config.toml
d_model = 192
n_experts = 80
d_expert = 64
d_shared_expert = 64
moe_layers = [0, 1, 2, 3, 4, 5, 6, 7]
balance_loss = 0.00672
init_std_router = 0.0141
vocab_size = 8192
norm_eps = 1e-05
tie_embeddings = "early"
beta1 = 0.95
seq_len = 512
train_tokens = 703300000
dataset = "wikipedia_en"
Below are experts of layer 3 (counted from 0) of a mixture-of-experts language model. Rows are named gate (a neuron's input weights, with its number), up (a neuron's input weights, with its number), down (a neuron's output weights, with its number) and show model dimensions 0-191. Each number is 128 + 24 x the weight over its row's rms, rounded and kept within 0 to 255. Numbers have three digits each.
Before each expert's rows: a language model's description of what the expert responds to; "gets" lists some tokens that make up at least twice as much of what it gets as of all text. This comes from a sample of Wikipedia text that the model never trained on. Tokens count by the router's weight.

# expert 55
Description: Table headers and structure
gets: "\n", "==", "===", " Year", "See", " Score"
gate1:127131138109105068138155125174124129130098120123154145101101138122161161178142145109126142144125145131126105119195091097135130101120130119091125148123148109156088100124083106127109117123126113112111137102110108146162141111178105104144122083109100169126118144083135172126105097113092153146098108109151110129114137157134104127155099118137142106120141103123177151121146127143100118108121108145170146159131176133111132138087140121106154174118100168107113134113139129150134104108116107144124163142095112126068110122123147085102130187169112171139163126142195128129143089113141128129
up1:110103129105096130146132137117160130106137101097130146157135138110156125144109151122097088133163145139123128146095112090127167094106140118138133166147104159116163145152137126131146137111131135113080123092108117117148104144101155081124126119175086128182138153146119146087132161145111102088098158106112140148113109168105123136159097111090117121140120156171163081132122159200134110142140137138173167110146137127154156152115150131151114152118152102148082101169119099123102114126125110161125189144166113129125097092098144116122100111123160115154137160141091117141130097094128129089
down1:143112133147158144094127123128126120143133145155103168084172140130122110098103118099163122139110119093138131144079101159067126095181145147108153126139156142132142108104136149181113116114106153117122113144073155182085119112095125130129139118102115085144137156075111133136123131127164139174157110127116114112126111166113120104150138089122079103164138102097126146140077110121121085150120123128137121100125133118113081095151118110136120159084111102120092190118115123123161133134125132146121118110085151141138151119151164120169132083109161132125169101105113129150114152133120125094
gate2:096125151167096145108130131144150149112146140151095122131169127149138165110147148093129147114109138127112116180181169147127173151160154143132156099107117113130062112122171164152126124098104157088165112118154135138107142126115133130110132105130117112119159142135125116119134101082142119103123130120150134139133129115095153166101102094137143155093082163147113117069205106132117094156155161165136073096149126123093103128158142139138148106165122111106153112137144124092115156102108158150135102111126136146148094125174122122143158122126106133123105130128137131101169137079109105140
up2:156131131154117112127155150135164136094129128146139134116160135120137105143137131168108164080133160114081128130156084083157143137127137189127099097116120108136112112115165128125144127108142147120103138127148121172110132156174072148146116147079119093131174131128116169160133129166129088042120138152152123114176157135086131124158168104112152119101140111146133133112111105128128166145116133156110121100175128103105145123166112128127105136134156099121124147118051132114141124141143159135136108140150137136149132135160141065119123107091105110163123150140101144120138149162113128148
down2:112122191125153152116133103115082121162134124106153115115157151105160154107089164125104135134140107159077156113073109137126086131127118166103122128122171109160168176113126128061147107108105165086149117101119117145106135166141188123157128147136113115153107125107150131138155126149104162109139118129131123123110127147165125127126133151120121136114140105101155106121152126115129137165119128107096112135149145181135115173121119125149134113155150105084097144122096131110145127096116162145183166080138117073172116133107136102130136138132130140143136118089083105110106146174126143140

# expert 19
Description: Word-initial prefixes and fragments
gets: " in", " re", " p", " S", " a", " c"
gate0:088115073148155110134121120165126150121134133137130149103147117113127097106154106139135122109093145118074125132105146115179113111127100140100181126130115142117106097142113111136130138153131119143180157100132136106133135136128131162153106110139113134109133149147131118136147148152138132160096156087131123153092150145175141142137125152132129202117130125148161124123074233109138130138119111140114103138132195142114120153083116174165056111112153112131102143147130182134123156121133144091111116134131098134126129129089131162135135104087126140174136129138140151124121139111105113150
up0:085117120151110116081136165118133117104110169140112119128123109151072139119147104182157158151121182104129091111090101106177150094134118117100147148068135118093146118124130144169084106100095138152128150124115108133125141123115128134101152164129123105105174166147127119106126106165110127133114088115165143165125116138100113134176085163110124121128119173145141068122104132119155169124120098155114124138134117177170108108147119117140098155117081108107126174084093134140118125120103107118135103165109125154111095148124137113096144135144112097110146124126143125120122103146133165117
down0:103095135138109125147145101129111097151158111118129109125110106106132121119105149173110115120146103110119091185121113120159084159140139107133085108132157110102155167106177133117117128130155170197125102129082168192156136138126133121124094166116158157116131104132127161144112133172145122115132118129138149117145143163119144124110117153121161139101160070113116125136167124112124156118136166084081124111142122127137145135151151145143151176122174125144117115106145118102104173140117160148138113095130125115088178159091112120117131142125093055147126099137115145135112160121124112101
gate1:150136134096100111108122131138090159148130111130131129093124160123144141096108061160104147132111069114109098127132159119151106121117120168112178144160160188146118161148109132118090170140140117138138114103115118151118170113122133135105117166154101148081103115127155083135090122095151159122159079111126140103119165152145071169102135116133099145126118116094127121122152149133120098102141108092137158101112132128097085150156137137151083101165141164120128123119161119139105164143114097095132103085094129167093127119136127141133161144130144160116102119155102148129113158119123152134
up1:184180175116128108082104170122099156129160122133149156121153107115132142097126093143106119108132076117123141133120140108108102083160094175137152105119161123129141120132165116098111155128175103129156099097128110146126138100111172117102155140131142150091135134113116101123139110134152100163136105176138106129139155140088070147118102109144109113125105140117119157124125110111091122068150118159136158136148129139135109115138120127129091111192133157160147093117170109138088145142117139087141103079108134153153130100104115136120126129141128133163096126089147103159128168120120088128
down1:169119174115118137182091125120080144143159127129074202156129095143142144088087122095145158108110134145134139094130134150124121124113150129140127115116165126096148119155153096138137115155109125138132067103113140132127180158120113151155101133113116153090121136119136123115145149118172103098160115087105162120161149137113108099104110130113113097116121147094131147105120078151066136122108120119156097095152136118161148129133126159121113135100159108151119106122113101128141110142097111128125118142118116068156107087133150096091068115142117153117109115162129152127130099144167126109

# expert 61
Description: Space before the next word
gets: " ", " (", " \"", "(", " “", " ["
gate0:112094098125086146108116146130125110151185128116114142117156118124147152144116113138161170076154146108126120090146128143120127111112143132163126114157150099169125132115153094139106131142100088143159079128085127134135110103141139118100120121105090132133101141115134123157078174108149126137142099133133135100134155168120093127142150117135138139112093138092116169060116132112144139125129111113096125109117147177128083188137097116156063082115120152136127135112107115100101131092090103140107123132138173142094140133131121126169137117112114134152082107149093152108092130085115125077
up0:113118130089080096154126144106098123123127124137138130103144125130112146134155109164135129098131097094134124101172127140121124114133166102143109128142141113119148139154136119144118131201090142141162113115104139137139099104142110101134160116124140118127124130105093124162083159110153110108165118141071131149127125154117086094072159157200147119123109128102100173114112104106120138146133125101100143127109122159117122168127127087147130113109117089137140096101110081123105136104105123143100106124153145145113146091142141155154158115118107164167087106161109158124074107145089165069
down0:101128129119116099119092138122121139172129099176109115107096153107128066110134135077149139178144104127110123097133090128142196143166165100111148114166145114112149139129159159150120142105135125119075184117123077134118133109159132151131156149113136080102150158152117142107158157074115120165160129142072133122159154125107109092115099138107138129091144140096153110164070135139098147114131125152154111143150097089162124148117135125134113137122135139147127107147089105158127171152136156116127129133121134117123142087145115077105143139153143157119132110132142105127107096147122128148
gate1:139115128122129132141141100159106088079111121149107124079152114136124110115144094117108106106145111186149171129146132144113124137116132155131121110128166101105121104125107167103130143180093111099124136164132106157150117098089155095074092147119195120165127124129135164167113092136088146138130135136136100175137156133148095134133097122127135088103129082128100132115122111141134122168094112115150135123105134114152137113154130161077110167124186116106162093101079108143125098104123153131043122111156116123150111123122109089140127138147132124122115137147154107155144131135132128145
up1:085128127119144088125180145147120108153140110132117146117134156123175116167142101107098096166093083159101132154072131171126121129173156130152127141114138105139141127146140134103103133085095095104153100078139129126152132147092152118089147140118100145145159160094118133127118100119105125125103119126195119138137141116111111154085171136107140122166143068143155127157135123150125136138141125156150100130121099098169094141136138083104176133121160135118113109127143103147122185080142139156088119129098125148111170095165138151150130118151131140155113098123121144161116128110155116123
down1:131106128100131130111138095144075110097085118094126133076106129110139149143127151153073133142177113148147115111122164150132112153134128125094125154136157108130183146144121127099113141150121140120106116162118136139134162125123130092128120127113186151163098096063119126126111106125095103120107113124147106125186121110112143084124130163160130134109122082110106118109092130116126141140155119076109150138141133112145123096143101149134082099133125083118113084152121143140157102095167146128095115106130137200118133124109118151105104120111106117124093175167146106182142148094105116124

# expert 24
Description: Sentence openers
gets: "\n", " In", "In", " The", " He", "On"
gate0:144139126186125117142137105128132121125102105171088082156087153138144122148120103138113163134124119133127133087081174142160139131095128117126131128175113115122120162168109136151118143140136110130103159105148143137069103139125091156124107147127111099142119114142110080157100121146154145133147132126116078121176135141163154115112133094124096124102179066145064142108140128146095146128188103131132101172118111149118095154136097160119125137131118171141131127157086090126165088143101136140151139113126117151106146134157144117160152127105117129101105144139161161163148147143104144149
up0:142108142110145138127158097173189165108133111162127166148104142124131105121151200128118140143133173120118121140130151136107133123113162086151149176105095163102133120104125112125101083144153165095134111142151097122112174129110140089140143106167120082121171121136186194161126125171140099154163118089128146155118121106130135140100135147174129110161116139114143129121104119132110107111132133126134143127149102098104148118127116163107160147160116107113128107113116076132091108117124155124142115138122117152129134115136115174130171147123160132172075165125131114125123114128107107174
down0:153121160118127152117078094125110100109159115109092140071137101122084134140162060158113142116109145116097144126105133121141137131080131184122143113125150091073134147155112119174140143129092099126152107144139149150147097120140095168116077124101154195135136100172178086122124122124125150092145103135098094116150131156117149128145123099143151128135130150100144122105130140160133094169140142140143157144144146127113133105194155116132117110105123147137120172126126141133139134122150118153158123108142129124122118121153145087114077130108090154164138095128147129122108125127134134072
gate1:137098120104138128146143098142159127114124094115109125110121135154179125161128102140149130067142132097176118161119152162158158134158169141152104128127158138128137150155100124151139110142137134122170134133127140123171110123123108143160147135136113121142097141131123099132130137117087096129123117099144083112171110186117092157173185144156129127114150140132078133157112097114115118132118146076122175070149164107133120137113151176099164075119144097135125093117150150146115146142132155138127105107110158158133124081100142116108153164141098108134099164148098161097158113158126112128
up1:154135161133122118119155142094135088131130131173124113136107152118166168158105125155075127122118109125126107137138144136119093150092135116123119121134145125095100154122149119116092142137131123102164100085147127142107118136171085093110135160109161168101144164133105132105131120148115112146108111114113101110097121128110151084082090080120128169133142083163104122074126137149155122150108117083132141183105126079128171116159127083133113148174169100125116132100122106110147120171108128160104087109065111127150156103116122117108129128163137130134126110083139168137114100146137123148
down1:115149150166070115120116120180130104145084138102130133084106096085123138107129137098139106101123129153076129114139165127118128099160117155116111137078125096125117139124141127144100110151134124158126103121087140119131104125094131089148171177118123147155170104088124124121138128088124138150166146116107108106125123095125129139118145055107165111120124108124107177132108101132195139135118129121102141149101124113117119132129131133127159115138123093103109084130123135139143094112174109163117141170129134137086121079162095119141128167066154147152173137102123111145099157132129108137

# expert 58
Description: Spaces in numeric tables
gets: " ", "–", "″", "°", "/", "′"
gate2:140154138103126139146138112143142156128130135114094125147169112096113120099127100112160125121122135088159143130149084098137129158119095088086134119130116111117153103180119167118165143158088085112094096087168131148125147130163127131174143182181138110140125125127123154119125094180104120137146109124155091169140159104171101113106125134142146094114105099144127079109132129104137124116127156083112130080101097135132116140121103073107150097149135145103096106088129176136131156147104153117132135129135130158117124128162153139097141153115195147132120120152127130118119164154123160154
up2:105132155163113104107110097098109122116142053134149115088059119161102130104117118132099101140135139122100136108138069131134144136156150184147135105138152136132131153141154093136105123101125140150120154145116117110162143133103152108113095113121114163173130110143139126105110140097153120129122145115124134086088150100130156135130110143146118122133169145149112162081074154158143136160127085141140121133108151113128100133127157181128116158143156127161142123184101107103136130082174118122137147136153115152142113096103079186125167137125094078131170108125115122128119108125127120121
down2:175144143143097105161160130110160112143122108116136134061124117087152141110130104153136099146156156130136152114116096103094158125125157173147153141149147113102104166139111131127130091147096136147192068109142146176139122085162157116114169103162137168111137136137116141109110167141109136118127134163089138099148088130092176092136123109123141116122089132137135107163147124105135114098106085107116131131150111102109128157112131095132124125097117140130143108148112148157151157147143089150152066160151131141151105093124100108132108094087126122158108145111133156128137145103130165107
gate3:135141167153107107135114142118139113120133102171143170097136082126096118143146166147168117098164109096136132115129157151109136154139122094101093121166161113170134113130136138160139156130082148141107141083096104135131089101140108142158098194113110156108157133133125147110151100105144131145136111121143073149105120166115137115125114143120144111111154126106083114108135160147123171180098135128164120108138188125146114100142155114163121151141072121115109088084174152120119105095143146095175146119124121119096127108085113103131129127135121121141143088117107118150137121111086148146
up3:161160077112180118167147146164106096152126130127143127116106117118116078120124107148150140154150111151164107105164151095132132083140137196117136115093096098127107141102146144068136123156126133108129159157127143097123128113113100139110136141123111141124096091137149077110130110131155115177115164121138141165132121137123110107155141089079125149131146111123113124164141097105117091125120135133152102108117155099125111111148145158167081121114167115126124162109163155106115134074093152131104129112151175164091096116165120141135110154138181156134092120106089112124131140126120137111
down3:111182121120146143096149100121114136057149110146123075140148098160138143143074160120114144115166142108134126103134127104151111136131136132116072113111169153101135124093127104104154176131125130120145107123146101107149148125032111106141140140125123124111139095151136116129152144096118156147154128121160148136133126137090118158150099124133136127140135105133071118159127115138091140097143132084138089157086144152149126141136114098117106116176114137114184115104135084126067149101106130160140150155088099116125092132132136120090121146128095165109128138127128124130123117138115085103

# expert 50
Description: Infobox list markers
gets: "-", "|", ":", " |", "\n", "=="
gate0:150177112129160098140090132111121140155138108141136107131165145144165133098160156119084135104138152077146142138135188175165138125099145113137139146143146126126080113169099165105108169184116153151111152109157091092138062133123124131115092152119077135096125125124104086131100122138164119105129134119133119143058139154148142119137128101101126112118106115122077138154136175145148140106110125090125104159146142117111154129135166098127105114124129134125138160115156096113127142108129176135146144110154126114152138162156108110066125121117152113101132143143113139120141146146111132083
up0:152143078124108119141133132120082110151123081090137135117106163130152162107099131127103088149150141132155152148138077143159138163128153095101128104136125146108071110119109155099144144108084088137164128100148138133148127149137112138138119140066128158095156121143150102131146132155111106140128170115130086110115121126141176106134138108139102146144127153074092152183110115134123154093090166124158122093116132123115144174134100134169094121078095101098116147122161100104124132138145121130110097122132157133151121126186110126064128133120141129096097137148118110136110128085140126109
down0:146109128151132075129084151148107107166126077130174073112166097134105138153129112141103144139101126128154133129120124089076132115121130156121118098106125131128164166124136155148163111134153154145082126120129126113167133098146149114159081151182164126147121141108139197134093122121092150128139121142130105109137121156147154142122123100093137172107089119101129133119096128125149156131105115110126147135074145145115107119087102153106129146132136122135141105123104142097138131105157139143132144131088152165089122125133141130080124206137144124136110151055151132137117130093149136148
gate1:124157100094128103114103131162144110144123141157128079154131167097112124165149096142134129117134091118162144095128178099165114126117165103125163131135138144137089097087143088092178165112107109117138083130141150156165154101118139123133141124151129100125079148110136112139107149122144156139164146115093121127136117133094105166118152103133148079134169146095113173092134151089147152132130134141110103119177141145121142126155141107135172106154162121125091129144123081111089144116125114124093150127089143151139148097155154118125110145148111123129093115136100154153079125151156170092
up1:117143101111163100138084141159163127104132113174134142144136156087132118102103108156117113131129091134099146089136140118118126142100102153121144088150115110125112103138125132110123165079117126130082152131079145139150167126128165135096135146096170100173113113153138094178143112118135128141098134113145115163112093081119122112138142142113125081130084133147141109115129141094127129116134135139114138116106162124080094097154103139174155146130160114146114136144142157111121171154105148130162157142172110165109118102122165153104153062134124126138095085101075118125111151118161097115
down1:101116135118154142115115063146118123122131120138154149133097118121120118121127104098105095116100198111099173108115099185157144097141143062141155098120135148169155134083137112145143138157131093106128091102129122078145119176150116088117142133134138158106152139147109133150142134150122159115128109121149110155063117130116149137098141119164158138088075141145101150137136082131138134160126094077135153165111128100137139145122153125149091142113124092153137119098128126115097101113144077135115119134115121116148142114191120135147137160098123145128140108114108094158097120145113153113

# expert 21
Description: Country codes and initials
gets: " T", " B", " W", " USA", " D", " S"
gate3:130161091120130106134112135137186125115127110111151122129142150135066133130104125090100121130134114125149132161126133098119127136122167140124133156076142106137164095110120178151150129173149156110113142078133141135106125084151107150107124129109084169152134084107093157072109143156163177127120181133118133117108104149158097138102101100139161122132132100112159117131109143119143132098148135166130137090098155157138136084122157092121135110071126160128136116122151146105092139155137128122129100119131119129092140115131125108083110180185150149135130148105110126103107160136154170103
up3:139106130126149071157138108125105123148158133122093162109122157146138100074138174100141121120134092132118153164196138162139113129171109127116127125111094186169143146158119126167128150084106132152116140126111126139131094145114108149113162121137121094129159090105123137100141106093127136127127105162139102144171115160111112107127129079135122139129135152131073087142154111093124095118095114128173149125122130138086167084119101149087155149114139110112096115115166120092084138088068135109159118120152123114136122118149095120119130164122123148135139118144090109120109143116132097093
down3:155188113138093139142155112138126131125125115151133136171128130120143156078123134091118193138142154079113149173103147143115127130176117158130140105153146098101149101118143152118167126098105121144113193084126101109125135130103122166183077135151146148102149087145116171108137109139164125132116104111111133167166162141136152127095102144160136114137071132141159131136097126109110117121145131114101164135138128115140161115131120118112112169116127131135123183133159122127127128123130127125109152114163135146088107128128145114120099102109069123121166156081133106080118113102132159098
gate4:097137100158119146123163175166112132145068134162093062100126144171148105124123098142158124137139146133110153091161116127132154080131126176147114144107088138145118118100168100121124131077151120131164162089144109108159124149129118152130155127110149128131104125120133147118144129159122097156125147071145154129129117099074143144167157119126157129130127124104154130162112136152141111111124139065094112134125101179112120170146126148101094122136150104156122150121137138183122142145105157184091168132117150134123127115132123140121093157159137141144132125122147129097134151126178099111
up4:119114054098109116105126160165113115116190129123143061125116121166096146103097095159133096110122108143137129117136112097101126103163106110112134086140105142126124130102139161097144089149102160126121131117147165128123115125172109099131146073158091119180166165130120101121142082140114092153127162097133133149128095124092110164087088128119095125132123133143178108117124102155076123133134139118125115136151122168159128136116130107126135121157134111125144134107163102178107119109140138164155158152163141165136129092141120162133151147135121132168097138124106113133138137120164105148
down4:134124135134142166126128127120092129138106133141136130183093133109111126141112127152074138103116136127142159101115102106124164089118115187152116136146127132178122135127112096151156112134134119161162060159116093137108149126155143117090113109145110136101129114162122135069146112104100115094116148112149108112117135116148129175164146183105078106130139144119147161109086136163127120062133110079145148116138159158122089190112140107133145142164147104131103151140171111109141145165132134111115114075109148125147101119104107157141090155134130126121118118154097134115116106127132173148

# expert 22
Description: Initial capital letters
gets: " S", " W", " B", "S", " C", " P"
gate3:115173150102148130143141119114134124103147131135138137121129113156116156097085157077120082084148136068134139118117100114113142126138075104140167113143139145135089148117115123159102165124135135137150134142127138090109128100132097139102149079150125141131096176099134127163056097106140154119145104106111153104124153078128142120144176141109143098130114141142136126090150107128139125154156125157111102130170111141078121169121106098131098107123145138152177126144139178108112149124113132109119130103106113153174143099164162108175141142132129129167121146118084152141111138121091083154
up3:142101130131124130096124125150166138122123156085121139080113106104129081166163155176124160137114134147115114129150155113145085138160167150101149115161125125143160091134150119124161103121095174121150127140139117135145118165125139100143142146128123115100169148124127106150133124105101123131097110104151153148116108106124140119141112107129088106139138113110129135093097116076131144134131139180111159136097168140101121107127097133124181135139122139110057133105106116114129080143111092144130130157110149119106143128052118084119089082123142129103157099146139082105147144175140121184
down3:117114098135146151144118095122117157163112158089108136144150077125153130158128139068130119105104142090167106114091092123181109101103111109095145089126139121134089164081125157147104123112130148131144125142127106164095172135138144126124138166108146133104139128160129144131136123149078160082088103109125153147154142129098145121118115130124171110133120114151161103090121123102078089127141138138094105135095156117117104131134108097121137114133105140125116148151194103125093135097123146091120108092155129137146129143092126151123116151116097119142134160088185133114097121098103070135
gate4:099136172178131176109159153112121127120147135162171125123116124136100128122117126140102160061119106154125182162111132130138132113155118131105162142127135163142146123114109084170139184142140163152149120153160113109154141134192140147113124114139150120129122162091138116131151116142118127139115131160162162156138108148100127134071122141095118155129126078090150128130155140129142134115151109094105132142130115119129120136122110152122148132160105148195133119114142117115132121188110062111108121110111133145129114102151112072099129069143145098159107153147140116139144170106103108113
up4:160146110125135134142149133064151162114171144176118145186115106153115168143173119150148121113118117136134119135152138111106145146155131125141145110118145110127120082120145127126164175138111096155154113152124140127120163113119115139161111180149137114117096128149135182093124137170129085086140113138117150139149122125130108122115160123131103151141065209113157120099122119154147146094155108171125098160114104143117158152128151114105101125135077157145099143129095177115131161136079124115155113113119141110117160120094133143169086126158132094150129163098131144151145124125124125126
down4:127134112154111120115137158153153147127135111160136140103144169124081109136161141137132125154170149123184093127125120129120121131123127140134138137107096104131141133147064136117151167112107154149130152135102143145114103098117120124120107115129136118082147084136133133134098123118100094107166123119130127117149132134127126113109122131162066137173104139091143068092143099146165149076135110106076091114125133151142104125094134100118165164141086117161144113091161143116126180164102095143131175113141177170127127161112176124121110107165104078147141163115121147102141131157144118114

# expert 7
Description: Space before numbers
gets: " ", ".", " −", " $", " +", " £"
gate1:157151137137134130135142108167149141130128069087077098090141146114136118142099144135144106127135109084114173127176150127129097156126092169136140136171146148170142113130112106104143132101111151119102149135108126143118129090092153087116151172127131131161164109116106129089178138145141121113173104145128087128172108131106077171095103077168130132141173079132160119138104122150169157108117114081112128136140127127146090103130138104094161128122134134114153135109108133153141178127169122108132170123109110116127134098129137115145094116130124134106130133090141169144112143129133104163
up1:133117105125142058132131114122165149190128094121115133113135151138134103120168136097170111100067106157122105145149111153119102118145138151122105168107102127105120187118104133160118160100130108120127158176112167067158112135123099125152137111072124142153163130151150105088133156148156107127163134147103104101101121112102104126089127143096150105147163133118137113134178107122138116164117135132149113111157141139103134154088108130127152105124137128165125158150160154078090139126175100151126113152141110142130144133145108122163158158134152162107152125087138144137138140107146135099
down1:141120112108115121141126144146152077131169159147089080112131137146116119131166154105166101130102184120131125151108134144113160137115167135113102168139133100132094137133093118101122183089161108107114150126127119144104105143142153140100109104130122173103095129093111107135110143142143127096155083109130141141129136087115155106117162115167130122147146174127089162126119092120144085108116083163123124086102138108130119093134173146134100143120139145099106089107142119156129137150146195157121167136121114104133113162081113108102134125137136103109162150134090126183103154134102109143
gate2:127151107134140105099140180132063133106134128109131143130137184112138156151140107143120106150124111094149122110142128133093071086112169141161102166121139124128130150103127126125142154183124125134124127082143097141080162134145104135116161141122105080157109135118110126153117173163182074087074104146093119139142150101085144138122067150150099133114117109083165130111129124123143120119124120122106109094122147111111115150156129143119161116096146094082106124139079106092100113120115138141144125128150126112139166114105153129174105142123119120140159079123134119124118117100137110122
up2:116144125119132125102156188165106113115149103110104116140121138105129162107174122110142144134121116112148151108107139128088108092138109153104163154106129123135143112112153129159134125105158102111117134130123147141094181156136122154113125123151135078136131101094127130149108116130144156117112145138071138187145133113130140104156124171107120124117116106133141207071125135123143138083096177131156117146124102117098151091143162139109168124105071122108108118148104124180124099136146105139102121126165166130138172136077140135086095134118101120142164090131136104106120143093158113094
down2:175135111103159134141135131128091106142123155154104126163078132142114141109103149129147119132128143159130072139136152145168118114140111118177104124117125148136119105130150159126165104106155088089142145075114116135139126145133151120115170154143110161135140117110151130091109095107120103156127141122137089157111126118194115136143109127173148103126148124176149133157134131123154143146127064135111061109145101124157151118121156130091172160137099105135170087112133124161124103137163107147127081158137139090069124152111134146153106107139127152137154121106116123141107149156111187137